Below are experts of layer 4 (counted from 0) of a mixture-of-experts language model. Rows are named router (the router's row for the expert), gate (a neuron's input weights, with its number), up (a neuron's input weights, with its number) and show model dimensions 96-191. Each number is 128 + 32 x the weight over its row's rms, rounded and kept within 0 to 255.
After each expert's rows: a language model's description of what the expert responds to. This comes from a sample of Wikipedia text that the model never trained on.

# expert 18
router [116 121  79 130 139 184 168 142  79 140 147 154 118 114 189  97 145 160 125 163 174 128 117 100 160 138 114 138 117  88 122 101 184 142 176 156  88 140 161 163 182 127 124 118 130 146 129 121 155 124  96 142  99 137 154 100 107 123 129 135 121 112 139 122 168 155 139 115  76 160 130 102  91  72 109  96  91  88 102 139 169 129 103 103 165 117 111 103 114  60 133 162 172 108 168 128]
gate1 [110 165 101 154 119 133  88 140 110 167  71  96 125 117 164 116 149 127 138 128 152 129  60 132 122  95 120 165  88 155  80 161 110  81 205 192 135 111 154 116 114 104 121 117  96 111 127 142 126 114 114  66  83 137 134 120  84 134 105  51 158 113 158  96 170 105 151 125 107 124 116 153 123 127 130 190  93 124 152 119 138  94 145 139 113 154 118  92 104 112 106 173 187 176 144 172]
up1 [117 128  88 172 167 116 124 102  82  66 147 126 106 123 114  91 123  83 136  78 102 123 150  94 120 147  87 121 151 152 110 125 126 133 104 129 138  92 157 141 106 141  85 145 118 141  71 143  87 105 131 120 140 185  40 114 146 148 166 186 119 111 165 129 126 137 130 153 116 108 147 141 164 129 121  95 122 205  99 104 161 170 108 132 177 194  85 109 127 132 134 146 134 146 115 168]
gate2 [ 35 117  78 193 108 100 120 138 102 148 107 109  96 155  68 147 204 121 121 116 120 126  89 155 188 144 134  82 156 186 112 129 120  85 179 159 121 161 166 133 119  90 106 142 121 112 144 141 134 120 137 128 133 111 118 143 104 218 136 138 133 145 121 176  99  86  97 163 140  96  87 140 110 160 120 149 153 131 146  99 110  95 197 117 114 130 167 141 149  86 110 193 130 173 128 132]
up2 [135 156 165 133  96 140 134 128 138 148 102  93  79 145  97 158 142 138 177 114 125 160 127 130 128 147 131  96 153 158 149 118 150 109 188 149  97 199 129 133 118 156 103 143 156 136  44  69  78 132 163 156 178  98  82 129 124 182  88 108 111 162 136 149 105 141  73 175 168 144  47 120 112 142 100 151 125 141 127 173 118  69 108  91 115  91 188 149 148  88  96 126 114 115 125 174]
What it handles: The word "the" or "The" after prepositions or starting sentences and titles, e.g. of the, in the, The Legend.

# expert 59
router [158 111 194 178 129 132 128 108 141 155  93 112 133 115 156 129 132 158 116 136 150 124 147 145 139 146 103  89 118  89 150 206 122 158 105  87 136 178  80 104 107 145 129 178  95  99 116 129 144  92 165 143 148  63 112 131 137 151 137 104 147 162 103 110  87  95 136 196 111 148 110 120 127 139 136 129  82 131  75 133 132 153 157 141  91 162 103 156 131 111 139 142 162 101  73 121]
gate5 [105 111 128 129 137 105  90  93 144 186 165 129 124 141 187 101 150 109 126  93  60 145 128  92 168 107 125 147 131 194  89 104 153 114 143 123  86 147 147 145  69 165  76 142 169 198 218 103 109 133  93 185 107 126 154 138 152 110 122 100 146 130 103  38  93 127 147 131 171 160 122 121 110  90 140 137  98 123 179  74  87  75 114  96 135  82 115 162 103 156 125  85 168 119 189  87]
up5 [133 175 101 103 151 119 126 114 111 186 145 164 131  98 143  43  73 193  90 110 148 151 131 126 205 159 174 102  96 128 164 149 119 133 171 201 116 127 129 174 124 140 123 111  68 184 196 166 149 147  48 168  59 143 184 157 167 141 132 138 166 146 155 101 126 135 121 114 111 106 146 111  70 121 127 126  76 116 166 133 159 149 111 159 117 143  72 125  75 155 100 106  74 127 126 122]
gate6 [139 135  93 146 127 156  88 181 113 136  87 158 158 152 150 161  86 182 155  70  83 102 167  85 111 169 178 114 191 145 132 130 121 170 204 122 130 100 151 142 112 134  57 174 158 100 143 125 126 142 177  90 173 134 135 122  91 105  69 140 123 107 171 143 142 173 140 160 132 173 116 124 147 118 111 149 181 166 161 123 121 116  88 138  81 104 116 125 172 110 111 142 148 129 125 136]
up6 [130 164 135 149  43 117 152  64 150 145 159 117 152 106  28 139  98 123  89 161 125 146 122  63 138 131 144 164  95 166 124 120 150 139 115 130 149 109 111 129 159 141 106 113  55 139 104  72 121 169 151 148 189 168  94 112 128 104  97 197 121 135 166 139 131 112  94  71 151 119 105  83 131 217  97  94 142 147 168 146 108  72 148 142 126  99 190 128 158  95 112 113 101 171 151 111]
What it handles: Short vowel-led pieces right after an initial B, b, C or c, e.g. B-ot-anic, b-on-us, B-ul-letin, B-ron-ze.

# expert 58
router [139 120 135 101 105 186 140 137 140 105 190 119 132  93 176  94 138 137 157 114 155 111 139 111 168  67 193 140 161 121 188  61 135 106 135 129 114 164 169 171 130  77 167 122 116 121  69 128 171 171 141 124 146 143 122  96 113  97 134 146 129 104 130  70 166 138 167  99 133 175 180 147 160 172 102 115 141 144 123  72 157 143 110 112 159  77  81  89 100 131  80 153 109 141 159 177]
gate1 [ 82 150 155 133 151  91 184 122 110 126 154 114 192 153 123 103  65 151 134  94 146 125 176 126 147 124 105  42 133 100 125  79  97 126 164 116 219 110 122 124 115 148 115 159 180 113 206  88 150 145 102  89 147  62 121 141  68  89 155 127 141 155 118 110 127 155 140 121  70 148  79 145 142 141  60 119 136 134 189 125 147 116 118 148  80 115 138 115 151 129  98 125 154 112 126 144]
up1 [169 103  57 114 138  92 169 125 111 178  96 177  77 153 100 116 177  64 128 116 161 121 119  90 181 124 121 208  92 100 122  83 116 118  68 166  58 147 131 116 108 139 100 144  65  81  90 133  91 162  97 130 144 165 106 136 159 174 138 138  76 116 141 158 121  97  92 142 135 108 190  94 119 136 115 163 110  85 151  77  58 183 153 158 183 106 170 146  96 121 154 207  83 136 137 148]
gate2 [117 177 122 147 104 126 179  83 154 150 184 132 153 150  92 134 151 146  93 124 118 137 152 134 139 137 123  90 131 106  97 118 125 147 154 113  66 114 157 128 131 160 113 158  82 164 187  98 122 102 132 112 109  72 118 121 130 129  60 142 146 129 106 116 135  74  90 166 147 124 126 167 124  96 151 101  95 125 115  87 203 103 181 148 118 125 150 118 133 169 116 123 227 137 171 152]
up2 [106 176  73 131 152 120 156 135 140 136 119  90 101  68  52 110 206  81  97 117 153 110 103 116 158 139  89 140 183 108 116 159 147 128 127 168 126 125  89 126 121  89 180 131 173 194 111 196  63 118 124 136 146 209 100 117 176 121 165 108 151 128 168 166 139 141 133 104 162 134 152 166  88  93 157 151 178  93 117 137 121 149 118 136 170 100 103  63 120 138 130 148 121 163 155 186]
What it handles: Pipe opening a new table row after line break or header divider, plus common words like was, one, do, each.

# expert 0
router [136  84 146 149  83 140  97  97 209 126 151  95  99 144 176 102 136 109 139  99 129 231 203  71  65 113 113  78 125 158 134 131  91 147  90 146 159 130 131 122 147 139 114  94 173 170 107 141 102 124 147 162 151 106 158 134 131 116 164 149 120 172 121 111  86 103 108 199 168 134 117 162  94 111 183 105 158  87 158 190 120 105 167 147 104 162 141 136 100 122 116 161 104 135 162 155]
gate0 [156 208 134 119 131 139 147  41 145 157  80 139 128 181 118 114 128 114  59 136 110 129 158 178 157 182 126  71  90 144  93 123 137  91 241 181 169 114 135  68 113 116 132 123 111 130 152 124 133 118 134 144 161 115 144 135 138 124  86  80 160  79  69 145 140 144 109  78  95 116 169 173 119  99  72  95 120  74 177 100 119 108 145 136 120 120 155 104 190 118 135 152 117  76 114 102]
up0 [148 167 126  84 137  97  98 118 104 180 122 140  99 122 128  75  86 150 124 130 135 135 113 161 168 184 144 121 140 155  85 131 100 144 131 112 133  97 104 106 158 158 118 159  83 158  77 100 119 131 105 155 109 114  65 131 131 166 124 132  57 133  97  79 156 136 155  64 120 100 108 166 125 135  91  89 143 142 154 137  89 146 106 104 147 131 154  86  93 158 105 169 151 106  91 106]
gate1 [158 110 148 137 122 193 156 113 190  78  58 136 117 150 135 175 151 117 131 124 143 143  91 188 126 139  56 213 146 125 156 120  97 126 109 174 117 155  96  97 164 197 120 127 160 107 115 166 166 140 156 173 162 174 106  94  76 191 130 147 101 120  81  65 148  84  99 155 158 151 188 153 148 107  98 118  99 119 109 139 122 125 129 184  73 148  93  85 140 133 159 162  98 122 122 172]
up1 [130 114  68 116  96 146 140 133 103 139 113 130  84 199 127 174 150 115 116  66 109 147 158 159 182 167 133 123 146 109  82 180 157 162 103  61  92  60  94 114  80 135 132 133 150 107 112 177 135 138 148 111 123 164 116 154 166 125  47 143 111 108 102  95 113 150 106 142 220 145 192 131 160 205 102 113 123 157 135 179 144 110  86 162 142 143  99 146 181 132  31 156 123 109 136 154]
What it handles: Middle or final pieces of Latinate words after prefixes like dep-, con-, comp-, e.g. dep-art-ed, condu-ctor, trans-port-ing.

# expert 2
router [140 153 105  47 134 101 154 172 161 124  96 111  70 126 146 172 126  79  99 157 149  68 121 107 129 111 126 159 133 115 102  94 168  86 136 110 176 146  99  65 143 128 165 136 107 165 202 105 194 151  84 103 110 129 177 101  49  95  58  63 155 127 177 216 152 100 149 143 129 117 161 104  95 130 143 123 161 149 164 113 164 158  91 144 143 154 117 102 114 131  97 102 119 109 191 103]
gate3 [125 123  82 187 107 167 120 167 126 114 184 116 103  84 179 133 116 120 114 127 103 132 136  87 153 192 171 124 111 122 103 172  87 178 189 187  93  78 123 147 167 179 113  86 147 139  81  98 158 107 174 166 102 165 124 178 147 162 135 148  94 123 137 144 116 108 150 132 162 126 151 135 132 124 135  97 144 112 108 133 138 175 131 168 141 173 143 159 110  85 100 107 163 114 144 122]
up3 [119 123  82 105 164 143  93 156  47  88 124 119 134 133 157 120 151 144 149  80 129 134 190 147 159 125  43 111 177 152  96 137  94 116  93 113 122  87 173 110 115 109 110 108 144 152 145 175 145 159 118 128 136 158 119 171 114 135 154 134 113 103 108  94  93 103 111  81 128 138 104 111 139 110 171 100 134  84 173 113  95  54 107 105 121 148 141 172 175 175 143 140  65 146 102 158]
gate4 [154  95 149 131  92 122 114  74 129 145 136 135 124 130 136 150 149 141  38 102 103 156 130 151 110 119 153 115 150 147  48 135 153 168  85 130 160 146  76 172 140 134 100 142 152 142  75 135 160 118 133 128  94 110 101 127 158 152  89 149 148  97 118 193  97 124 149 123 131 162  82 150  97  94 206 177 134  79 118 162  53  33 133 112 163 100 123  99 111 118 122 147 110  81 123 178]
up4 [140  66 161  84 100 146 138 101  99  96 118 109 150 136 140 185 157 118 150 111  95 161 122 115 148 133 172 164  77  75  69 101 193  94 146  90 151 108 110 148 123 164 135  83  98 157 115 134 109 121 149 137 125 149 123  76 124 112 113 101  98 119 197 199  97 130 154 110  96  90 158 137 146 139 200 173 131  91 157 148 142 175 124  98 164  97 135 127 104 132  58 108  98  88 145 103]
What it handles: Third-person pronouns and possessives in biography and plot text, such as he, his, her, them; also decimal digits in table cells.

# expert 55
router [162 102 110  94 108 118 139 140  65 148  67 134 101  97  93 163 143  90 202 139 151 160 131 131 158 114  61 108  60 103 198 105 104 102 143 154 151 125 218  98  95  92 155 127 160 165 119  92  61 105 136 115 138 135 104 143 107 172 172 156 141 136 172  90 180 178 123 105 101 151 116 125  87  90 146 157 171 161 168  96 147 146 147  80 137  55  99 109 107 150 109  73 163 124 141 169]
gate2 [144 157  62 128 132  92 171 179  73  97 113 153  89 104 111 174 123 187 114  74  88 174 197  73  94 109 159 144 130 131  95 175 141 164 106 163 101 125  88  93  88 102 122 173 163 151 164 139 147 108 116 179 151 111  69 149 185 125  92 141 113 130  90 174 147 112 129 134 111 138 170 131 135 111 123  88 148 121  98 138 121 175 158 170 179 132 161 154 119  82 109 110 115 143 137 170]
up2 [134 103 147 203 138 144 174 206  75 165  79 126 131  87 199 135 114 176 141  81 132 131 136  60  98 127 119  82 146  86 145 170 146 157 170 191 121 116 152 122 100 105 143 129 142 105 135 121 143 113  67  87 119 151 102 139 134 140 138  95 115  98 137 196 137 150 117 159  64 121 152 126 141 106 172 128 194 199 148 131 225 122 128 138 175 105  75 119 150 152  84 116 127 181 137 112]
gate3 [139  55  77 178 119 123  95 148  98 142 143 132 119 111 112  56 125 121 119  48 116 174  86  86 173 167 103 112 112 140 147 111 129 112 155 137 147  93 118 166 123 156 133 181 149 143 217 149 167  77 132 149 151 136 123 185 132 156 120 167 100  76 102  92 134  85  94 158 139  89 160 100  71 133 154 130 146 134  64 157 140 153  98 162 106 119 156 160 130 114 168 110 128 104 125 108]
up3 [145 159 116 130 108 138 125 115 119  82 138 111 171 123 122  83 108 133  96 176 131 132 106 171 139  83 138 136 148 128 146 151  82 144 128 118 145 141 138 152 122 149 113 155 173 175 133 173 133 138 104 129 132  82  98 139 185 117 123 132 118 154  74  58 172 157  87 160  97 146  96 113  89 165  77 185 157 147  58 187  82 143 163 167 133 100 147 104  85 107 186 123 171 118 156 155]
What it handles: Wiki heading markup == and ===, including attached header endings like History==, plus capital initials such as I.A. and L.A.

# expert 57
router [184 124 119 158 130 102 165 110 110 116 171 130 159 107  89 164 197 138 159 127 101  99 151 118 121 125 131 141  70  90 140  81 171 137 163 108 166 123 174 141 100 132 142 167 130 142  85 169 180 136 160 119 152 174  88 167 200  96 198 120 111 113 116 142 155 172 134  88 104  56 109  85  79 139 115  96 188 172 129 121 139 134 180 177  94 124 177 111 115 137 136  93 136 165  77 150]
gate0 [112 134 137 149 182 157 119 105 148 170 137  72 145 137 109 144 116  93  95 101  91  85 113 123 119 159 165 127 100 145 187 166 113 141 206 144 142 197 155 122 137 115 109 142 166 136 140 128 112 147 152  83 131 143 103 207 138 115 161 154 147  84 146 146 166 140  84 124 120  68 112 175 126  76  80 166  95 120  84  91 153  83  65 135 136 151 151 152 177 136 153  72 118  93 102 117]
up0 [ 84 104 110 136  76  81 109 114 120 156 150 163  40 109 182 134 148 129 113 132 167 130 125 109 144  95 120  70 157 163 138 102 188 101 109 150 117 127 178  98 176 168 126 128 112 162 179  91 122 202  91  83 153  96 116 127 105 108  84 122  49 145 178 109 136  66 203 140  70 134 108 130 136 153 100 191 188 108 144  95 100 132  85 123 102  91 137  96 124 116 120 182 156 142 210 129]
gate1 [ 81  66 149 176 169  90 131 125 120 159 115 102 148 145 143  98 114 181  94 120 127 120  49  85  90 124  88 109 112 134  86 159  73 150 109 142  77 131 127  82 188 188 125 205 119 142 169 124 122 199 134 138 112 106  98 135 131 151 144 186  95 147 144 143 152 102 129 132 106 115 123 127 125  84 141 158 110 153 155  87  88 141 142 135  77 177 121 131 135  77 136  61 119  48 162 170]
up1 [ 63 168 135 138 129 140 125 148 134 103 184 135  47 180  97 146 171 112 143 135 123 124 169 204 101 198 158 159 119  98 109  99 181 122 119  84 127 136  80 157 143 116  87 114 101 109 116 141  83 158  83 127  96 108 150 161 152 148 133 154 104  58 176 120  97 120 182 181 136 107  80 165 107 164 126 112 154 110 166 129 157 135  97  92 127 126 107  99 182 123 134 127  97 144 148 141]
What it handles: Middle and ending pieces completing words like mus-ical, mount-ain, bask-et-ball, Commun-ist, Fem-i, plus occasional of, for.

# expert 1
router [119 154 139 118  82 116 118 117 109 162 163 103  65 149 104 140 144  79 139 171 139  77 137 194 115 188 150 120  93 144 120 129 150 114 150 101  84 138 171  80 121 112 154 135 164  90 124 191  97 141 122  87 114 131 160 157 122  88 198 144 115 120 126 142 139 106 122 103 114 114  94 102 192 115 116  74  83 138 105 129 159 100 121 123  99 197 132 130 131 176 156 198 102 156 112 128]
gate2 [141 113 142 185 120 142 140 133 155 137  91  87 129  93 154  78 192 129 124 124 124 110 123 163 156 169 165 162  66  78 183 171  94 142  96 126 146 157 130  95 112 168 162 102 133 126 141 169 141 174 135 119 176 158 107 123  91 105 125 144 162 177 119 134  83  84 143 141  71 204 148  78 111 136 128 165 124  67  99 150 128 165 130 110  58 143 127 132  88 131 127 125 159 191 177 103]
up2 [ 68 102 101  90 163 150 133 105 146  90 130 123 130 129 125 167 116 117 177 145 124 165 103  81 151 171 152 144 207 150 103 113 127  79 171 130 120  79 115 151 172 170 129 130  92 159 122  96 182 129 136 136 142  95 177 114 133 128 147 113  96 118 106 108 190 117  84 105 135 128 194 188 139 117 125 112  90  77 126 144 150  58  99 140 187 134 125 127 115 132  97 125 150 128 130 110]
gate3 [ 58 145 173 121 136 120 112  81 139 101 135  96 137 151 161 157 123 174 115 130 117 138 121 151  70 191 170 153 119  82 122 106 150 144 106 102 167  91 119 106 154 139 106 113 111 145 128 149 145 101 169 104 153 153 115  98  30 181 135 142 119 143 118 157 111 131 121 146 140 202 114 143 105 174  96 102 101 149 152 158 168  83 127 103 135  84 109 111 136 180 123  94 164 100 125 101]
up3 [122  83 197 166 144 159 128 131 144 147 169 159 115 143 116 101 156 137 151  85 170 130 182 163 141 110  98 104 166 122  84 158 145 124  96 141 127 131 122 127 146  73 188 136 143 107  98 112  90 174 123 189  89  73  97 129  79 141 136 132  74 139  95 114 133 138 136 123  90  87 122 100 119 167 153 109 131 109 102 184  94 158 178 110 101 118 138 107 129  97 154 127  97 100 104  44]
What it handles: Mid-word pieces, often the second piece after a short opening letter, such as n+on in non-binary, n+ative, own+ed, acqu+ired; also larg, orthern, ominated.

# expert 16
router [119 178 119 120 115 130 108  80 117 193  96 140 111 100 144 142 198  90 172 113 135 132 132 163 154  96 117  89 110 137  90 140 198  58 116 128  56 109 159  85 124 135 146  94  95 167 114 114 142 121  82  91 146  67 131  98 129 141  68 143 188 163  94  82 138 158 100 115 124 136 144  64 117 115 133 202 124 126 104 123 202 156  98  98 162 105  92 106 131 136 116 122  81 138 178 118]
gate0 [ 95  37 163 103 101 171 166 122 152 158 143  86  72 117  81 131  94 103 147 154  86 196 146 162 142 159 123 126 113  75 164 126 144 141 185 135 132 147 151 108 184 120 151  51 139 197 148 150 170 136 144 150 125 129 158 175 107 129 225  95  70  46 104 107 122 160  91 167 123 115  89 141 115 175 136 123 135 117 160 143 143  81 108 134  68 118 127 106 130 100  98 141 129 146 141 102]
up0 [193  92 146 110 123  77 156  91 194 116 166 149  98 127 173 154 190 130 153 130 143 110 104  89 187 155 161 118 135  90 131 111 126 103  72 159 193 156 167  87 105 115 125  89 132 181  81  99 100 173 159 138 137 135 117 140 159 125  75 150  82 122 105  89 139 135  90 134 195 110 133 109 131 141 178 119 159 118 107 129 110  91 175 150  96 105  99 126 117 170 108 125  53 176  70  85]
gate1 [126 162 125 168 187 147  79 157 180 162  99 121 111 150 103 191 110 115 126 107 129 105 127  83  95 129 150 129  85 182  84 231 140 121  93 114 159 130 154 126  99  83 110 116 116 133 182 180 127 146 142 137 153 126 112 140 143 143 106 210 118 191 129 153 112  78 145 158 120 114 140 111 127 128 214 178  84  70  75 144 139 131  70 189 142 139 105 163  97 122 136 121 102 139  68 119]
up1 [121 141 116 161 113 171 108 169 125 127 122 166 137 135 131 135 162 140 160  99  90 149 111 111 170 188 219 104 136   7 156 206 192 115 107 106 148 139 126  57  79 124  91  73 121 155 170  92 168 112 108 104 150 104 117  95  81 140 101 124 149 124 109  65 142 130  95 156 113 156  91 126 148 139 120 154 127 102  71 133 164 201 151 166 162  92 132  92 151 119 161  95 138 119 171 105]
What it handles: Semicolons in number lists, plus word-opening pieces like gu, disc, cl, and the piece "and" after L in Landmarks.

# expert 54
router [114 166 127 125 113 165 162 149 138 157  86 139  93 154 120 105 127  94 128 126 132  78  76 162 176 113 104  96 155 124 176 103 117  74 157 150 193 142 156 128 117 134 150 108 109  42 159 134 144 130 115 144 130  87 119 108 108  95 165 104 109 113 162 126 162 123 182 102  79 136 153  81  74 111 141 219  89 105  97 129 109 121 100 110 146  74 123 113 169 142 159  62 150  95 130 105]
gate2 [128 157 170 143 183  96 141 178 125 102 147 188  85  66 120 142 171 201 109 102  87 117 202  48  97 120  86 126 150 146 144 117 127 165 117 150  91 106 149 100  91 210 168 130 173 155  95  97  69 160 154 120  71  88  64 144 160 131 140 105  99 144 151 136 130 112  90 152 131 121  78 126 163  84 108  95 201  62  88 140 111 103 143 170 147 132 150 166  95  76 104 125 141 127 129 170]
up2 [121 189 140 193 152 157 168 162 115 105 129 168  99 112 119 153 145 187  94  86 149 121 121 167  86 183 107 134 147 155 200  96  99 116  86 133 100 117 159 107 146 126  89 127 119  62  76  78 155 140 124 194  85 103 118 134 171 120 202 106  77 131 143 181 132 124 107 110 114 182 169 155  92  95 124 163 137 123  76 145 153 134 130 118 113 112 173 116 131 157 146  84 166 123 105 193]
gate3 [102 111  79  98  87 160  98  68 154  95 177  75 146 128  92 103 209 119 129  91 115 192 108 148 116 153 121  91  96  73 152 120  81  49  81 103 108 210 141  81 142 116 111 174 162 113 134 103  96 150 134 180 132 105 111  90  73 106 134 142 106 142 178  99 148 152 120 137 155 110  76 156 163 162 115 121 130 145 141 140 148  40 184  83 140 144 195 119 134 155 124 143 118 124 107 181]
up3 [124  95 138 114 135 158 137 145 123  62 127 180 160 152 116 129 136 133 149 167 115 181  95 173  87 122 128  45  81 138 165 126 150 125 187 138 126 106 163 200 110 123  89 155 120 101 148 126 117 121 123 135 120 121  68 114 170 104 156 122 155  79 168 109 147 138 105 139 148 150 136 130 141  87 111 188 122 107 128 195 117 161 102 101  86 129 176  89 120 108 138 157 199 149 124 104]
What it handles: Capital letters inside or ending acronyms and abbreviations, e.g. FR-P, ER-P, L-P, FA-R-C, and initials like J.

# expert 32
router [179  86 165 139 137  92 136  51 100  85 145 207 136 106 142 136 153  90 142 100 113 137 136 150 108 155 147 134 109 110  55 154 113 180 113 121 153  38 154  90 127 166 127  62 158 154  73  86  54  97 109 137 103  67 139 139  77 140  89  80  71  93 132 145 123 114 119 119 111 175 112 118 159 134  68 133 139  97  73 191  89  78 151 107  97 109 161 127 149 148 123 176 112  85 139 120]
gate2 [158 112 107  67 121 122 157 137 147 102 122 107 185 168  74 181 187 136 127 141 158 137 146 118 142  71 121 129 172 166  88 152 103  66  95 130 151  94 166 146 119 135  92  89  85  89 113 126 190 103 165 140 155 120 166 165  95 128  85 151 121 144 111 169  90 102 130 144 112 128 189 168 129 152 134 172  88 140 124  89  77 144 165 103 147 133  86 147 140 121 108 146 143 142 185 177]
up2 [113 123 144  91 175 100 136 176 158 152 186 128 134 133 175 120 139 136 119  95 124 121  98 141 142 171 152 177 124  99 118 153 124 119 131  98  93 104 117  76  97  93 109 108 129 115 157 141  42 180 125 117  77 107 112 109  82 189 152 130  86 127 181 133 141 150  86 154 133 138 109 125 104 156 136 137 118 125 149 132 137  69 116  95 135  86  89 104 152 100 122 125 118  83 122 158]
gate3 [120 144 128  87 144 187 123 196  88  79 129 203 158  89 133 177  66 144 143 149  95 107 124 124 144  87 137 141 144 130 135  82 101 153  92 108 144 114 117 160  95 128 140 130 177 132 112 184 151 143 105 126 153 149 167 138 134 112 107 167  91 158 100 155 214 138 132 128  61 143 118 169 101  71 136 160 153 106 161  96 125 184 116 134 178 103 159  97 152 157 149 111 156 139  80 200]
up3 [130  72  78 187  82  93 109 122  94  84 165 147 170 150 145  82 161 143 135 104 119 120 170 109 165 132 114 181 134 161 161 181 123 162 125 129 143  95 115 181  78 109 115  98 129  29 129 135  51 135 109 100 146 161  94 142 108 101  81 143 153 106 158 171 148 150 138 149 149  67 105 162 131 137 104 102 108 208  97 106 145 110 130 120  59 122 155  97 135  78 113  90 143 142 168 126]
What it handles: Inner pieces of longer words and place names, such as Drakens(ber)g, Ravens(b)rück, pos(it)ive, paper(b)ack, Grand(f)ather.

# expert 38
router [146 126 122 140 118 141 144 133  68 183  64 109 139 129 152 114  91 207 122 104 108 121 119 143 173  99 182 190 174  79 117 137 164 126 121 179 166 139 155 151 127 179 105 133 139 158 144  99 195 129 143 113 137 163 141 178 206 118 129  98 126  57 121 124 154 172 137 123 170 100 156 118 159 109  63 130 141  92 127  70 118  88 122  95 149  82 185 124  83 109  93  42 126 111 102 159]
gate5 [160 186 136  95 126 134  84  56 133  98 164 148 152 111 109 161 171  92  67 128 158 168 155  89  35  99  75 105 132 191 136 185 105 109 127 166 185 117 138 113 127 147 164 157 121 112 147  80 161 117 181  99 118 178 117  88 137  34 147 180 144 160  92  91 123 124 104 145 154 174 101 138 161 123 140 124 157 116 152 145 106 161  76 160 173 121 117 190 124 112 141 115  58 108 149 115]
up5 [118 167  80 136 144 148  83 121 145  89 129  64 170 149 146 120 133 161  67 120  97 150 117 124 116  94  67 111  88 161 133 139 107 101 135 167 140 106 161 143 106 149 132  90 138 115 129  98 125 144  75  93 129 111  73 126 149 149 120 151 159  96 179 158 149 141 155 111 165 152 154 123 150 146 127 121 126 132  98 151 114 115 113 146 173 125 165 137 174 149 213  95  87 112 131 161]
gate6 [141  69 130  39 147 156 124 120 143 157  80 172 139 151 129 206 113 135 124 109 178 129 115 103 119  78 137 144 160 146 141 159 124 170 119 140  87 120 103 122  58 156 162 153 152 163 135 116 129 150  88  76 152  54 149 110  98  67 114 142 130 137 171 153 109 148 154 163 124 121 131  95 153 120 150 118 130  77 128 131 147 135 207 126 130 140 168 147 164 156 139 147 124 129 136 160]
up6 [ 75 171  96 142 109 106  92 119 104 110 201  77  94  71 142 121  57 117 130 135  56  86 175 113 161 168 106  54 133  99 152 104  76 115 160 134 127 103 196 125 127 130 169 127 149 180 121 104 136 103 150 185  57 163 144  83 123 196 111 139  99 144  72 161  85 140 118 109 107  95  91 139 113 118 126 112 179 134 148 138 152 138 164 179 151 113  79 131  67  83 151 149 115 143 147 101]
What it handles: Inner pieces of foreign names and codes in sports tables and lists, such as Sk(yn)yrd, TU(N), Sorsog(on), App(s).

# expert 41
router [171 133 148  84  90 173  86 104 144 151  83 120 188 115 169  84 146 139  97  94 131 188 172  76 131  96 121 194 160 192 132 146 130 185 127 163 128 106  97 164 132 154 132  99 184 129 152  95 162 130 149 157 162 146 126 124 102 119 135  99 140 133 150 118  81 128  66  87 143 129 117 117 148 127  96  99  98 154 141  49 140  54 117 186 174 127  84 131 130 101  90 113 147 129 159 162]
gate0 [102 194 112 105 172 188 143  82  75 163 136  97 105 152 147 133  68 104 137 118 125 139  71 131 136 183 133 114 168 120 121 146  91  99 157 112 132  98 104  78 139  99 157 203 106 139 103 134 136 118 143  92 155 161 118  89  88 146 102 135 144 110 111 193 105  59 123 141 148 120 140 156 125 137 145 123 131  85 184 152 150 105 155 190 177 190 134 184 152 120 111 131  82  55 143 108]
up0 [113  81 130 128 118 116 129 119 147  83 101 165 135  79  74 169 181 195 205  81 152  86  88 150 116 104 123 151  79 209  90 117 115 112 115 158 200 124 167  96 111  83 119 130 157  99  47 127  99 118 140  83 113  95 115 125 122 153 111 134 125 192 171  85 183 131 151 118  97  72 125 132 174  87 103 136 133 121 113  76 126 103 107 172  99 116 109 156 133 140 158  83 118 169 138 180]
gate1 [133 141 105 136 117 121 102 129 182  44 134 113 113 153 126 143 177 207 120 183 114 117 150 178 117 141 139 127 126 129 109 122  59 211  86 135 167 105  63 130  90 139  76 105 140 112 179 171 113 113 152 161 153 150  88 190 103 148 165 148 128 170 126 110 140  94 171 131 112 117 121 143 150 121 152 220  62 138 128 120 144 159 126 155  89 171 181  96 101 158  83 121 119 146  83 129]
up1 [ 75 126 121 128 132 119  90 103  91 202 148 132  83  97  86 114  90 138 146 106 122  97  95 119 105 157  64  49 163 117 125 150 153  63 173 111 102 164 190 140  96 110 182 137 100 123  83  91 136 152  69  98 107 155 146 143 150 102 118 158 152 123 121 141 127 173 116  96 139  73 105 130 102 116  82  71 123 171  81 143 172 109 155 132 130  99 108 179 116 175 165 163 191 102 134 129]
What it handles: Second pieces of words begun by one or two letters, like Ar-ound, th-ough, D-uring, g-overn, plus sentence-opening It, After.

# expert 47
router [167 102 122  98 119  90 138  66 148 112 134 147 159 102 131 114 105 172 124  72 123 168 139  74 117 128 120 136 153 168 141 143 193 139 117 155 121  98 138 117 171  91 118 159 110 112 118  88 135 126 125 100 184 209 136  98 121  78 146 171 134 136  37 151 117 121 154 133 163  70 145 157 127 117 101  87 152 141 106 154 173  82 146 115  92 144 135  98 107 105 140  93 164 179  99 114]
gate0 [137 169 130 149 140 150  92 130 158  98 127 134 145 118 130  98 158 160  95 152 134 171 119 130 147 116  82  82 137 151  90 145  74 147 115 125 167 133  90  94 121  94 174 123 154 105  71 145 137 107 168 119 203 188 124 152 215 134  97 195 138  85  85 169 104 162 135 120 148  77 143  96 156 167 174 143 148 110 130 122  72 113 103 173 139 164 119  88  79 117 131 120 133 170 121 100]
up0 [102 122 123 187 135 144  87 158 126 108 135 124 159 127 157 112 225 128 130 108 115 154 183 142  85 111 142  82  90 138  93 147 122 111 168  97 119 183 137 139 126  81 164 164 135  47 112 136 112 109 110 113 155 120  71 142 191  77 141 213 117  87  99 101  98 102  70 127 155 146 174  69 125 138 143 140 155  99 101 134 164 119 137 179  93 163  60 149 142 163  96 164  92 106 171 110]
gate1 [124  99  79 129 149 159 117 194 132 100 186 139 119  74 123 133  96 137 151 117 113 129 103 103  38 129 157  57 163 142 195 180 131 154 102 154 107  76 121 115 140 130 133 137  91 111  94 152 142 113 142 130 118 148 120 101 153 110 121 133 128 148 111 118 163  67 141 155 100 139 147 150 147 162 109 122 191 141  69 152  72  98 129 156 110  89 109 150 160 133  45 158  94 113 117 119]
up1 [132 166 122 183  95  94 147 124 126 138  77 150 147 167 124 155 178 120 104 120 166 100 141 123 145 157  87 140  81  96 104 129 128 131 115 159 183 142 150 120 115 162 110 153 159 107 126 138  50 157  83 108 117 141  53 134  93 143  84 112  57 180 200 148 131 136 137 104 130 147  92  97  90 111  58 137 137 130 161 156 107 116 113 115 127 185 132 161 116 148 128 170 118 165 151 124]
What it handles: Suffixes completing words, such as -ents, -artment, -ised, -ative, -ed, and inner name pieces, plus United before States.